From a checkpoint of a small mixture-of-experts model trained on Wikipedia: 591M tokens, 4512 steps.
Below are experts of layer 3 (counted from 0) of a mixture-of-experts language model. Rows are named router (the router's row for the expert), up (a neuron's input weights, with its number) and show model dimensions 0-191. Each number is 200 + 30 x the weight over its row's rms, rounded and kept within 0 to 999.
After each expert's rows: "mostly gets" lists some tokens that are sent to it at least half of the time. This comes from a sample of Wikipedia text that the model never trained on.

# expert 36
router,235,212,190,223,256,269,177,187,173,260,229,156,233,203,230,193,175,179,210,196,218,164,200,189,205,162,221,148,198,197,240,233,244,208,175,194,170,185,164,202,219,193,164,214,169,201,216,219,229,250,195,213,244,223,181,225,168,235,251,151,200,173,213,141,223,200,195,199,232,204,258,203,227,169,233,201,205,183,230,179,202,204,245,209,260,171,204,147,251,167,223,246,240,171,211,225,191,159,226,242,234,200,176,194,223,152,194,169,239,216,164,153,191,234,195,145,209,186,235,215,121,210,253,256,216,175,173,187,212,127,238,206,234,208,248,188,237,170,215,207,211,190,175,221,137,213,209,202,179,164,230,228,186,151,222,156,165,154,203,162,225,177,187,225,200,166,219,173,191,195,215,195,204,227,165,175,212,144,213,229,221,162,221,140,167,181,203,184,209,210,227,211
up0,164,179,243,230,151,174,196,180,274,224,225,154,215,192,202,169,195,186,210,153,178,175,147,205,170,241,271,192,185,203,167,191,223,237,190,212,234,218,213,172,200,203,166,165,208,191,220,187,212,194,203,216,180,217,215,264,192,227,219,212,195,219,242,190,195,195,199,201,221,216,238,215,250,209,250,223,219,194,213,192,175,220,154,208,221,196,200,205,180,182,160,216,226,200,225,192,261,156,247,132,139,228,208,208,150,195,173,146,207,198,216,182,189,219,160,152,151,170,252,208,163,200,234,141,221,174,228,211,215,224,216,229,182,208,239,245,177,177,218,206,208,196,239,170,121,251,213,218,208,257,233,225,211,204,193,174,163,221,152,206,182,163,205,234,202,240,242,184,229,213,218,169,142,155,144,182,249,149,214,222,148,200,155,226,231,165,194,219,201,242,173,177
mostly gets: " US", "SA", " ITA", "CA", " SR", " USA"

# expert 32
router,213,187,195,234,196,205,252,200,172,190,223,217,204,219,214,141,187,136,242,205,192,197,209,233,190,134,174,188,216,193,171,177,227,229,142,219,159,145,201,151,298,189,177,247,211,149,247,226,170,207,176,191,191,247,165,210,215,235,194,173,147,216,235,226,190,221,188,251,215,215,239,198,205,223,182,207,207,220,245,173,206,221,199,150,173,154,187,208,227,207,196,257,182,208,244,191,142,156,181,168,174,217,185,177,250,155,232,199,204,197,199,203,213,216,159,198,167,200,215,243,210,172,218,178,179,233,183,142,202,176,240,173,228,140,194,230,192,165,176,184,216,226,145,287,190,164,210,196,159,182,218,192,179,188,231,200,240,150,194,229,169,201,187,224,195,226,194,172,204,218,241,234,195,155,157,181,195,265,179,234,218,188,164,176,213,233,231,232,182,197,180,245
up0,205,242,227,245,223,204,176,141,201,246,199,147,143,202,194,174,200,156,166,204,147,167,244,176,237,170,205,207,194,219,208,187,140,230,176,156,191,207,195,198,236,227,228,181,218,220,235,205,159,147,185,205,174,239,230,211,224,209,173,167,155,229,236,192,228,176,223,204,175,244,194,229,159,179,145,199,168,229,184,233,180,153,259,242,204,186,259,174,191,215,184,216,200,231,216,205,253,188,212,218,185,213,185,260,178,161,179,198,175,184,217,230,203,182,174,224,174,147,229,126,197,182,201,189,215,231,143,262,204,204,220,202,188,248,208,218,203,181,225,207,168,220,150,217,153,157,112,189,159,230,180,272,251,192,227,181,181,178,254,198,183,205,196,226,225,204,230,206,191,239,237,208,178,186,184,188,162,233,180,210,217,151,193,182,206,218,264,184,208,164,193,215
mostly gets: " a", " an", " three", "ial", " more", " no"

# expert 23
router,158,135,188,187,197,229,200,221,200,229,211,254,226,142,193,168,210,221,195,208,148,198,191,208,194,209,193,185,200,223,186,225,180,157,187,218,163,191,132,224,203,217,233,267,210,175,181,146,180,244,216,190,206,215,222,220,162,218,249,207,194,212,134,188,224,128,142,271,189,206,205,178,157,217,204,136,215,179,232,216,225,196,177,194,234,135,204,171,245,206,198,198,179,208,185,196,209,176,191,200,162,173,200,185,210,205,186,208,215,208,231,165,228,240,207,179,141,131,204,187,194,240,212,219,182,208,191,152,268,202,263,240,215,130,187,187,201,233,206,217,204,199,146,175,178,155,258,210,245,153,210,201,210,177,207,143,211,242,186,218,225,197,179,267,192,267,202,208,221,198,212,180,146,177,225,208,193,207,205,264,222,162,210,150,195,207,213,197,226,219,216,218
up2,198,210,170,249,180,184,175,213,219,195,175,161,205,250,177,204,200,212,166,157,240,213,225,158,193,206,196,204,192,205,172,158,185,172,199,220,213,208,190,210,178,177,213,201,178,205,175,218,191,211,200,131,210,231,214,226,184,160,200,213,154,222,168,185,205,187,222,231,173,187,244,225,253,203,200,223,195,173,245,184,203,148,162,213,213,286,212,228,214,175,212,226,180,211,151,203,144,215,218,234,176,271,211,206,203,215,242,178,157,243,183,172,193,166,213,259,180,132,255,206,144,165,196,182,237,187,238,145,204,224,189,210,207,228,154,171,230,221,173,181,207,199,198,224,212,225,211,208,138,123,220,190,166,235,223,181,157,208,228,208,201,234,164,225,211,244,212,231,273,207,203,205,214,162,192,163,202,193,209,145,236,149,272,236,153,264,219,207,270,196,204,190
mostly gets: " K", " Sh", " St", " Ar", " U", " A"

# expert 12
router,181,212,170,250,205,178,221,217,207,186,160,173,211,245,224,208,157,232,228,225,169,214,214,183,167,178,228,222,262,209,259,168,163,198,148,156,174,144,247,165,188,250,180,220,208,252,221,163,202,214,146,166,189,187,170,224,216,244,186,205,217,175,171,176,187,230,187,220,206,129,207,245,233,163,237,217,198,198,256,208,204,219,185,154,226,144,194,177,218,234,183,239,224,159,157,183,132,206,198,153,174,150,218,208,211,246,185,182,225,172,147,186,176,212,168,156,208,139,205,229,187,191,213,184,203,228,167,132,227,216,184,211,238,219,198,201,213,210,191,188,201,198,169,212,240,222,224,232,211,203,239,155,180,172,174,222,188,157,260,226,272,173,178,182,196,218,216,197,247,151,226,177,206,176,214,259,187,166,271,218,200,218,204,169,216,201,225,194,243,195,194,204
up0,261,182,214,225,180,185,175,246,207,195,251,239,204,232,208,215,191,146,196,191,136,177,247,174,228,233,136,184,195,199,259,196,258,202,193,198,151,168,167,181,230,191,201,171,241,196,217,173,229,177,160,193,185,211,136,236,180,233,202,160,172,178,128,245,197,199,252,203,155,231,190,170,203,190,200,203,186,151,220,172,213,214,221,226,203,200,201,226,219,223,137,155,234,217,198,185,232,218,234,205,184,204,253,156,208,182,220,160,204,218,155,191,206,177,191,248,237,207,224,235,203,232,207,213,216,244,166,257,183,150,221,175,200,186,209,175,165,202,219,218,174,203,160,128,168,106,226,244,188,197,191,182,188,216,209,219,208,182,174,191,170,142,229,168,229,155,222,213,171,233,239,202,174,184,198,163,194,222,169,223,218,176,199,237,228,259,193,181,149,160,180,203
mostly gets: "ide", " Be", "ke", " gu", " Ke", "ild"

# expert 31
router,257,173,204,243,192,181,160,186,197,162,195,180,178,175,247,206,200,212,181,218,207,186,180,174,132,189,184,145,241,221,202,215,157,194,168,226,200,175,168,236,197,207,153,270,147,226,206,181,184,180,131,175,202,226,141,198,201,249,197,221,235,201,223,195,224,192,206,300,238,219,229,252,169,162,223,215,206,192,221,210,196,155,180,131,190,199,154,212,182,201,162,216,220,184,222,259,192,175,161,180,240,166,225,211,195,207,202,241,158,131,240,180,208,212,204,201,198,204,232,219,172,158,255,193,207,245,185,215,227,185,221,235,240,156,200,186,228,182,175,169,221,165,191,190,209,225,249,199,207,217,228,182,180,224,200,196,205,208,226,203,241,164,167,235,239,215,208,170,205,197,208,202,206,206,180,222,223,189,173,273,202,173,126,116,189,195,223,217,227,197,199,263
up1,137,196,276,176,220,202,209,184,233,175,190,175,220,202,176,221,177,152,227,155,158,195,135,214,162,167,209,226,159,166,215,216,156,248,209,154,194,262,241,127,195,248,203,157,211,198,238,232,182,192,192,190,190,212,196,231,193,182,174,275,197,239,230,227,184,198,215,252,150,224,152,202,234,167,245,196,180,222,162,233,181,222,219,205,223,166,233,192,186,191,218,199,198,214,175,165,197,179,190,201,203,227,196,179,184,218,208,188,198,211,199,191,181,214,191,140,247,212,164,208,203,199,232,262,232,105,192,224,175,218,208,226,202,223,204,252,187,265,213,191,194,242,206,166,171,156,172,166,185,180,236,212,200,198,207,163,255,230,203,224,188,210,211,280,170,180,215,165,195,235,214,196,149,204,189,191,169,214,182,175,192,155,154,208,211,172,233,176,166,240,142,226
mostly gets: " for", " after", " into", " over", " between", " with"

# expert 30
router,179,245,229,202,195,176,214,269,227,202,157,215,190,197,226,222,131,209,232,250,182,189,248,215,184,193,178,178,222,188,200,241,202,208,162,188,172,241,214,161,166,192,197,272,184,181,250,242,196,210,240,166,179,171,208,253,221,167,216,209,196,222,201,229,160,238,178,174,221,244,182,154,240,142,230,174,211,132,161,192,194,235,171,157,200,179,205,219,215,126,222,208,167,184,249,225,214,201,197,195,193,131,198,193,195,234,207,182,200,131,219,191,168,202,186,191,156,163,186,224,210,234,271,267,181,226,187,186,259,206,203,195,233,189,160,243,265,211,181,182,142,193,216,214,201,185,206,263,230,177,233,209,165,224,208,219,206,154,191,206,183,202,169,182,188,208,241,171,187,230,229,207,154,119,208,201,229,227,188,206,216,196,168,162,224,228,202,209,222,171,206,181
up0,169,188,199,228,203,237,168,255,179,218,226,222,169,205,209,178,175,223,218,104,229,191,180,220,216,195,211,190,208,208,181,221,216,224,213,232,194,190,165,173,216,221,196,206,161,219,167,221,202,187,201,206,236,178,137,253,237,229,232,184,183,225,171,194,223,142,184,204,205,234,116,183,210,153,222,193,161,226,217,235,136,235,226,206,148,156,202,198,194,189,212,164,227,246,206,191,178,164,153,210,195,182,209,250,187,203,195,214,140,197,191,180,183,244,194,200,162,216,299,208,248,149,205,182,158,232,263,207,173,190,246,213,168,199,182,237,192,214,216,211,212,189,171,240,182,219,166,168,217,227,219,204,212,214,235,248,240,188,222,152,192,191,187,211,159,202,216,146,223,158,215,237,216,217,168,119,238,163,163,148,197,220,260,200,163,191,196,237,216,222,202,215
mostly gets: "ar", "an", "al", "a", "os", "en"

# expert 10
router,220,165,192,250,171,159,236,213,172,214,182,213,241,177,235,176,181,205,171,170,136,165,210,243,189,164,104,169,265,239,221,220,188,213,236,183,181,193,191,251,237,209,193,210,204,174,257,155,200,198,222,240,193,198,196,233,200,238,212,168,205,196,136,172,154,250,174,204,207,227,165,179,176,215,203,159,228,182,176,201,278,142,202,184,139,165,163,178,182,222,198,183,175,194,215,206,152,225,240,170,219,243,183,190,197,164,208,192,218,157,165,204,168,261,173,211,178,213,252,214,184,238,238,231,203,210,164,165,190,207,261,236,239,180,193,205,208,177,236,163,177,227,216,174,203,230,250,225,219,201,191,254,237,165,183,181,234,157,173,199,210,175,165,243,207,206,209,194,163,177,245,208,211,176,207,240,204,165,169,214,150,166,201,190,190,220,212,179,192,254,217,239
up2,182,209,187,158,219,171,184,252,201,161,208,188,210,166,189,241,214,211,165,169,176,221,210,261,182,262,160,164,191,216,193,196,217,173,196,155,195,196,184,244,249,246,212,231,191,217,242,221,222,181,209,244,200,217,242,169,219,234,221,184,243,210,214,196,171,266,176,221,146,161,155,162,176,218,166,114,156,245,148,208,163,223,150,174,159,156,196,225,204,195,151,211,222,223,167,187,181,202,161,234,243,210,181,185,251,180,209,198,259,175,229,189,214,186,200,181,147,176,221,176,197,175,221,202,150,212,174,207,204,246,172,157,187,197,194,240,156,143,228,236,223,270,209,189,193,254,227,228,244,178,224,238,192,224,216,204,218,230,244,174,168,206,178,190,147,203,212,180,199,205,264,211,196,233,242,183,207,163,182,154,206,224,192,167,168,178,197,214,188,224,174,229
mostly gets: "l", " New", " L", " South", " l", " Mal"

# expert 1
router,191,201,178,250,183,200,152,187,228,170,149,201,242,139,180,117,130,178,180,182,235,205,209,216,195,147,192,201,188,201,183,220,204,218,189,244,147,204,209,157,198,264,204,246,190,242,259,225,191,238,195,183,263,199,200,223,231,223,221,180,201,222,204,187,253,198,180,197,269,201,204,230,165,175,241,177,217,194,211,149,183,223,234,182,201,169,186,176,182,225,144,166,202,132,213,189,199,144,192,180,152,259,129,166,222,223,173,202,188,147,206,154,179,204,186,182,219,201,280,232,204,162,199,237,208,183,184,198,208,208,226,251,188,192,244,203,166,194,212,229,153,154,223,183,180,196,224,232,208,217,251,209,193,191,222,200,197,211,195,212,258,140,224,199,231,156,223,217,209,195,223,218,174,176,188,219,194,185,156,223,161,223,172,185,172,229,213,219,253,174,196,231
up1,204,191,163,180,210,187,249,253,245,204,183,205,224,195,221,196,224,224,156,193,166,231,174,219,199,171,220,224,167,180,191,223,192,254,211,200,191,174,245,176,182,217,183,207,250,233,195,207,203,207,204,181,195,165,238,209,196,241,159,174,242,213,137,164,210,232,237,237,177,222,203,239,132,156,258,218,188,274,198,149,188,202,167,209,194,224,161,113,223,178,214,237,196,209,216,201,179,199,135,207,225,231,170,161,249,219,243,178,238,231,170,216,197,217,215,199,176,238,235,202,178,172,245,140,159,234,182,238,220,187,233,194,209,157,178,226,219,237,179,157,218,201,220,223,158,165,211,192,253,226,173,254,189,207,143,216,163,174,191,195,149,157,211,270,220,210,192,180,217,176,184,185,144,241,187,213,126,244,196,198,216,171,193,170,185,176,172,223,197,196,185,196
mostly gets: ".", ").", "\",", "\".", ".\"", "\""

# expert 40
router,248,192,184,163,201,197,234,225,214,222,154,224,192,183,210,189,162,170,160,255,228,229,157,190,219,203,209,210,184,178,203,144,137,242,229,177,151,137,180,201,231,190,173,268,185,196,226,232,239,189,159,207,211,199,205,232,153,237,238,215,180,213,218,248,212,204,198,172,225,203,253,213,197,145,178,210,233,206,220,239,245,191,172,176,257,224,137,203,204,153,151,199,233,168,215,194,182,204,154,210,201,183,181,221,194,236,204,177,196,159,152,182,172,171,203,187,152,229,209,208,208,167,218,239,241,216,205,191,237,208,245,182,184,206,123,192,169,201,253,186,168,180,177,170,205,199,259,222,195,241,186,180,189,212,170,215,210,227,182,170,206,271,204,237,121,157,234,176,256,178,198,246,210,198,184,221,201,191,205,231,171,177,157,180,205,154,177,220,192,248,165,147
up0,190,168,161,170,206,172,183,217,247,207,162,214,197,149,214,247,176,170,210,201,200,246,182,226,203,199,224,165,168,223,234,209,167,238,254,167,219,202,149,143,172,211,184,189,193,185,220,188,231,262,195,199,196,221,188,210,229,171,207,254,226,211,177,208,203,160,188,212,197,189,264,221,190,201,172,183,218,196,185,147,235,183,171,189,194,236,207,198,257,184,129,198,215,179,207,235,173,168,186,150,201,124,171,191,124,243,162,199,217,192,193,178,228,235,188,251,173,253,236,220,200,225,199,199,216,203,241,181,218,220,205,208,181,211,242,190,208,209,144,233,199,197,227,252,171,172,191,236,247,167,212,247,193,223,192,238,240,229,193,148,159,240,210,169,175,170,226,214,207,202,208,172,198,194,196,218,126,149,186,214,198,230,174,195,162,107,142,229,209,241,159,238
mostly gets: " found", " present", "form", " design", "ound", "stant"

# expert 46
router,155,163,176,155,188,202,201,191,212,203,175,168,194,198,186,162,255,207,153,232,230,168,224,175,146,196,166,156,178,201,256,159,222,160,169,185,200,172,172,223,235,184,179,237,213,228,229,206,210,152,156,205,192,234,200,219,197,146,199,136,190,244,202,219,184,176,138,219,224,189,199,161,190,222,171,161,158,191,230,216,236,187,239,205,204,233,217,209,244,189,189,277,143,205,198,229,202,173,168,199,224,140,189,225,185,268,210,234,196,168,205,173,229,183,183,159,194,172,213,218,185,161,225,244,201,247,142,247,170,177,260,255,231,161,249,181,252,141,199,213,169,221,178,208,213,181,198,240,227,205,221,215,193,170,203,166,224,150,233,198,249,219,192,255,226,223,219,247,218,205,213,244,230,169,195,192,176,238,189,173,170,223,200,158,177,235,199,239,193,185,214,216
up0,200,205,212,189,218,161,221,200,195,210,192,232,194,185,239,196,180,164,215,249,226,217,184,249,166,158,163,170,218,236,158,215,165,205,191,181,200,259,204,207,191,144,217,222,194,210,174,148,202,156,211,228,193,241,238,163,194,209,168,172,159,202,192,150,185,165,221,253,244,212,304,159,168,181,226,214,230,209,213,218,202,163,183,179,249,237,170,199,150,203,264,156,226,250,129,176,211,201,209,177,207,187,162,194,229,204,183,179,193,219,173,172,246,224,259,220,178,189,225,269,205,188,160,195,200,204,166,203,243,223,162,212,196,168,223,159,226,155,195,214,142,205,230,216,221,205,205,229,220,273,175,215,214,162,201,215,182,212,166,136,211,226,215,225,183,179,218,238,252,172,239,146,215,250,187,195,145,246,197,220,176,154,197,171,200,197,182,191,217,182,207,202
mostly gets: " sub", " Sub", " Animalia", " Phylum", " Clade", " Binomial"

# expert 13
router,208,198,162,233,200,205,162,185,173,247,233,214,214,232,203,186,180,202,234,200,209,197,207,154,157,180,211,158,283,196,203,222,203,198,186,192,174,176,172,198,266,242,201,201,216,183,233,196,228,200,171,252,245,194,211,183,185,245,200,139,196,201,216,218,174,210,160,215,222,198,251,206,159,167,237,242,262,190,206,215,236,217,205,159,229,199,182,225,201,198,190,142,166,182,212,199,146,132,201,224,227,182,186,151,177,185,205,205,182,219,159,239,217,236,210,176,123,145,225,145,133,174,186,169,234,199,154,213,274,157,239,242,212,195,165,225,204,229,180,232,198,210,231,186,175,184,232,216,224,207,207,182,230,169,253,193,252,238,219,159,233,175,234,218,155,179,245,164,169,200,214,231,176,228,179,226,215,200,250,188,221,152,164,184,227,171,200,209,177,198,147,167
up2,185,182,153,177,184,225,180,158,161,217,222,172,221,202,242,237,266,168,215,143,187,203,217,237,224,173,229,196,266,197,213,209,176,228,188,231,223,202,182,269,227,212,204,177,197,222,265,131,221,167,235,190,200,229,184,183,187,189,213,198,178,180,193,217,231,198,172,199,224,222,159,211,233,229,247,230,170,142,213,178,165,232,200,198,206,230,179,195,198,183,195,156,241,180,214,196,201,187,189,213,190,188,176,225,218,219,262,184,138,231,168,220,188,153,191,213,187,179,246,209,186,166,190,179,182,178,206,176,227,138,236,158,155,242,216,116,184,166,213,153,193,202,240,186,208,138,220,210,272,244,218,144,225,173,157,170,236,178,199,158,167,258,207,231,224,146,202,185,241,144,167,219,230,216,196,179,189,164,213,185,204,195,215,139,167,213,205,200,197,175,183,223
mostly gets: " School", " University", " school", " Park", " station", " Bar"

# expert 9
router,176,150,211,236,128,236,211,180,145,199,186,196,231,193,207,221,177,185,210,246,186,190,173,187,179,208,251,124,201,167,188,205,197,178,113,183,220,194,197,191,184,182,199,217,183,191,216,146,230,196,223,197,250,190,232,223,184,223,240,175,211,175,177,187,263,232,228,196,180,162,194,189,202,213,159,189,172,208,224,173,232,207,199,201,235,128,180,246,190,173,194,184,163,189,253,215,188,150,197,197,234,164,183,218,257,218,173,166,189,150,185,206,174,203,197,170,168,192,204,252,163,213,257,244,190,197,152,227,195,238,240,277,228,198,253,247,234,182,192,230,194,169,202,156,191,213,234,217,227,230,217,227,185,166,222,186,152,200,245,172,192,149,187,221,211,182,237,191,179,185,211,276,187,181,219,185,179,189,228,264,292,211,205,202,195,226,221,179,232,199,180,230
up3,198,156,163,244,201,182,186,212,218,238,149,191,167,210,189,193,192,200,230,235,161,178,192,196,194,174,227,224,180,236,197,208,191,213,192,177,201,193,192,204,256,221,264,208,233,236,164,172,244,157,151,225,188,217,183,250,230,190,182,195,258,195,129,194,189,293,216,248,230,204,230,173,233,233,143,234,197,209,225,168,214,210,179,195,210,227,194,222,209,168,159,231,157,210,243,209,229,223,139,186,226,215,237,196,127,220,227,199,185,163,180,153,185,208,189,177,177,185,171,230,167,213,214,223,194,148,204,216,229,252,183,222,221,178,255,157,222,197,195,238,222,236,190,232,178,219,176,183,170,191,192,194,203,148,216,183,194,132,203,185,129,121,207,195,172,152,194,229,221,217,187,188,189,207,184,269,235,202,234,205,213,287,202,203,182,211,182,167,225,176,181,210
mostly gets: "\n\n", ".\n\n", "==", "===", " |\n\n", " =\n\n"

# expert 7
router,241,183,189,202,240,203,160,228,199,250,188,268,196,174,259,171,211,184,220,189,188,178,175,219,137,219,197,168,188,184,185,171,166,151,165,185,209,180,225,232,187,263,152,243,206,245,227,225,211,195,186,141,216,179,179,225,214,238,184,156,199,198,175,197,201,191,193,228,223,189,166,257,231,162,204,175,185,186,236,191,192,193,212,194,258,188,145,197,230,229,226,180,176,128,245,189,181,192,238,170,177,213,190,174,249,180,199,213,213,121,158,132,198,187,187,262,188,150,185,210,156,187,226,224,183,204,167,182,163,228,216,206,195,153,171,245,182,262,189,184,171,243,200,230,181,215,200,182,220,232,219,238,197,166,219,211,230,169,247,235,246,243,186,209,213,218,212,159,210,154,245,215,218,182,216,221,185,217,221,183,172,148,161,197,218,156,259,249,184,185,163,177
up0,226,186,232,215,196,233,143,174,200,206,188,184,280,217,210,204,187,185,210,200,239,214,209,214,200,176,156,191,219,222,257,169,204,227,170,181,160,184,239,217,188,201,147,244,234,222,243,154,191,187,254,206,230,184,220,146,210,258,204,161,190,190,126,239,130,223,221,182,156,165,185,188,173,163,222,207,193,195,187,217,268,159,198,131,168,178,185,242,208,186,220,254,203,207,218,181,224,194,220,198,222,166,212,200,215,193,170,209,218,235,182,201,178,183,171,169,197,168,166,194,183,222,189,170,195,180,183,190,184,213,229,271,214,167,195,191,166,190,151,159,198,229,177,191,183,171,184,182,218,196,264,245,183,182,243,213,199,187,213,265,215,234,222,204,189,189,179,189,141,215,206,155,165,165,211,224,226,194,202,195,165,175,182,265,190,180,279,132,235,252,255,214
mostly gets: " de", "ss", " Ag", " y", "de", " Angeles"

# expert 20
router,201,182,190,209,210,193,165,194,193,236,205,161,206,214,214,173,249,175,221,240,204,213,206,133,177,224,215,183,196,215,263,163,153,185,151,183,198,182,164,231,261,227,182,183,239,177,240,207,169,214,213,224,196,227,176,222,171,177,171,163,211,214,198,169,184,191,177,215,217,187,239,210,212,180,200,229,175,203,200,221,220,178,225,242,196,189,205,205,206,205,231,248,194,205,224,210,250,177,192,243,207,160,210,271,181,188,194,260,214,144,203,230,196,185,204,162,175,131,235,167,163,196,235,287,194,239,144,200,204,141,214,220,208,203,222,210,189,187,225,158,127,144,162,210,186,166,214,227,162,229,207,264,188,153,275,150,218,182,217,163,226,263,173,220,168,215,236,243,187,212,222,195,199,208,173,168,203,210,184,226,164,230,195,169,141,226,216,252,204,191,142,228
up0,202,187,195,253,142,239,245,207,202,218,236,242,206,268,151,204,213,200,184,248,229,200,156,178,231,149,176,138,254,170,204,191,231,224,187,219,166,156,197,195,186,165,178,244,233,199,205,234,189,230,199,204,154,191,142,227,221,205,203,123,244,174,211,190,186,191,152,188,206,224,183,197,215,167,201,176,227,265,188,211,205,175,163,208,198,228,197,152,166,208,216,258,212,210,203,212,168,202,172,231,161,201,153,193,261,240,188,182,215,239,149,195,177,251,186,195,240,159,185,225,204,227,218,215,182,189,177,250,175,190,240,165,186,149,195,208,158,163,182,173,156,239,195,187,171,180,264,225,245,189,188,192,182,202,227,151,219,169,253,218,173,225,233,197,232,247,156,153,179,227,230,164,198,201,152,179,199,197,219,183,216,199,157,171,236,177,224,242,184,162,219,217
mostly gets: " Coordinates", "″W", " Location", " Votes", " Website", " Succeeded"

# expert 14
router,208,201,196,195,208,209,188,243,169,200,134,213,189,177,248,120,135,182,259,202,192,154,203,208,137,214,202,174,169,154,220,245,209,204,209,143,176,177,180,121,226,203,163,214,184,224,257,194,191,239,195,201,222,198,235,226,219,180,221,218,162,204,191,222,181,228,212,283,260,159,206,257,198,194,191,220,220,192,205,195,237,207,216,163,249,158,211,188,242,174,165,232,150,169,180,179,176,179,186,203,204,164,156,207,184,183,201,203,208,187,159,211,260,190,224,175,210,168,233,163,197,219,198,194,208,252,149,194,233,190,171,209,191,229,145,233,214,165,255,176,251,223,152,231,140,224,201,216,229,192,206,208,222,118,242,173,170,198,207,243,199,219,177,180,159,221,218,195,185,196,221,235,197,195,193,237,239,152,235,222,234,200,190,178,216,182,189,241,227,223,208,204
up0,152,241,202,185,196,214,179,157,203,193,225,198,176,260,202,231,200,187,187,225,196,221,194,230,239,244,137,151,265,229,226,215,200,244,191,202,176,191,145,244,188,255,220,228,228,192,134,161,187,243,177,191,284,165,232,178,219,234,184,222,199,279,193,196,239,137,152,205,172,198,196,219,170,233,180,219,192,159,222,259,181,197,188,218,170,189,222,214,178,176,221,229,218,221,176,182,212,200,199,178,210,213,157,206,175,183,209,212,201,158,203,187,234,191,186,201,182,230,199,221,174,171,225,199,241,176,184,204,160,160,222,253,187,167,173,208,187,194,168,235,140,248,237,245,239,209,233,213,191,204,188,211,182,213,139,193,204,199,201,232,224,269,204,216,211,154,119,257,201,204,169,215,225,194,190,208,116,141,203,194,203,180,175,204,180,244,222,228,219,201,227,186
mostly gets: "ford", "burg", "shire", "ington", "ville", " Lemmon"

# expert 22
router,245,214,186,181,240,212,203,238,200,205,197,198,172,183,256,176,226,157,228,212,215,189,200,177,236,171,175,172,170,192,202,168,230,162,203,204,163,205,133,224,204,247,128,242,170,173,209,229,199,247,200,164,267,201,155,249,207,211,199,183,166,194,223,156,260,218,173,166,168,230,201,219,202,133,224,148,182,225,237,192,207,181,234,155,184,140,197,172,200,191,241,228,225,187,223,253,188,153,212,251,232,239,207,183,193,221,175,209,206,205,178,167,190,202,204,192,161,175,201,239,200,246,210,205,168,202,161,221,216,156,208,208,238,205,215,250,217,171,194,183,160,139,233,244,207,194,219,233,165,205,198,177,169,173,182,183,154,199,186,163,239,210,210,268,175,200,253,236,225,205,199,229,168,174,238,275,177,220,179,234,196,186,194,140,154,178,219,194,245,221,228,252
up2,118,183,182,191,199,222,222,182,181,183,206,228,181,187,216,185,226,176,182,208,189,175,168,165,219,166,245,195,183,195,166,185,222,271,227,239,211,140,201,169,144,207,214,180,221,211,171,178,165,226,210,228,161,184,229,242,219,152,206,153,175,196,197,188,239,166,229,225,184,162,234,202,165,177,229,171,177,246,200,244,208,212,191,163,226,221,171,184,208,158,195,213,212,210,175,157,181,178,223,259,198,225,208,181,234,152,163,197,201,159,157,265,183,184,168,234,212,258,231,167,141,194,217,224,219,251,151,184,208,224,258,164,173,210,176,200,211,220,199,203,139,211,194,218,245,196,177,279,228,190,211,187,181,180,237,201,161,286,195,186,209,182,214,219,178,160,230,239,214,213,201,200,215,203,197,179,168,230,198,151,198,158,194,216,227,275,198,242,210,226,205,273
mostly gets: "N", " n", "S", " N", "The", "Ch"

# expert 4
router,184,123,188,223,222,184,178,205,230,222,237,224,199,187,204,187,235,177,218,209,188,156,237,242,224,186,219,192,261,229,196,190,179,143,163,208,181,165,236,235,216,224,167,211,160,165,206,210,226,220,231,177,220,191,191,232,163,172,224,255,174,211,210,240,235,234,189,231,202,232,218,251,184,182,198,134,153,169,202,205,222,203,164,158,176,198,222,193,219,193,200,168,176,168,256,227,212,154,153,170,180,182,234,192,219,233,199,221,182,189,177,187,229,258,210,217,188,204,254,131,203,208,225,208,256,204,254,221,218,224,181,209,271,216,173,183,252,224,222,149,152,176,179,225,200,205,240,230,203,248,252,142,163,174,214,177,127,226,156,202,199,209,216,241,198,189,187,158,186,203,196,222,193,145,186,227,227,172,219,198,167,202,190,208,130,252,172,148,233,203,215,199
up2,211,163,186,174,206,185,180,261,197,158,198,165,241,220,219,199,190,150,192,160,185,190,177,199,202,140,216,151,176,225,239,161,215,144,193,175,186,222,215,164,223,240,195,211,237,180,204,203,208,225,174,245,188,204,188,217,168,169,237,206,184,168,163,180,179,221,214,252,178,205,242,217,175,204,204,219,247,195,181,190,244,157,201,241,171,233,182,166,198,171,205,222,155,172,197,164,174,194,193,186,216,216,215,213,229,204,208,175,250,260,216,201,163,220,207,299,225,198,218,247,190,187,244,222,231,182,189,258,200,204,208,188,236,204,217,200,168,245,228,176,221,276,244,259,245,202,244,202,195,211,220,226,214,194,250,132,145,209,205,174,185,153,179,196,167,183,152,171,125,206,262,244,241,190,230,152,194,203,226,139,207,219,160,173,205,210,215,182,228,199,229,186
mostly gets: "un", "ap", " San", " La", " Win", " Ma"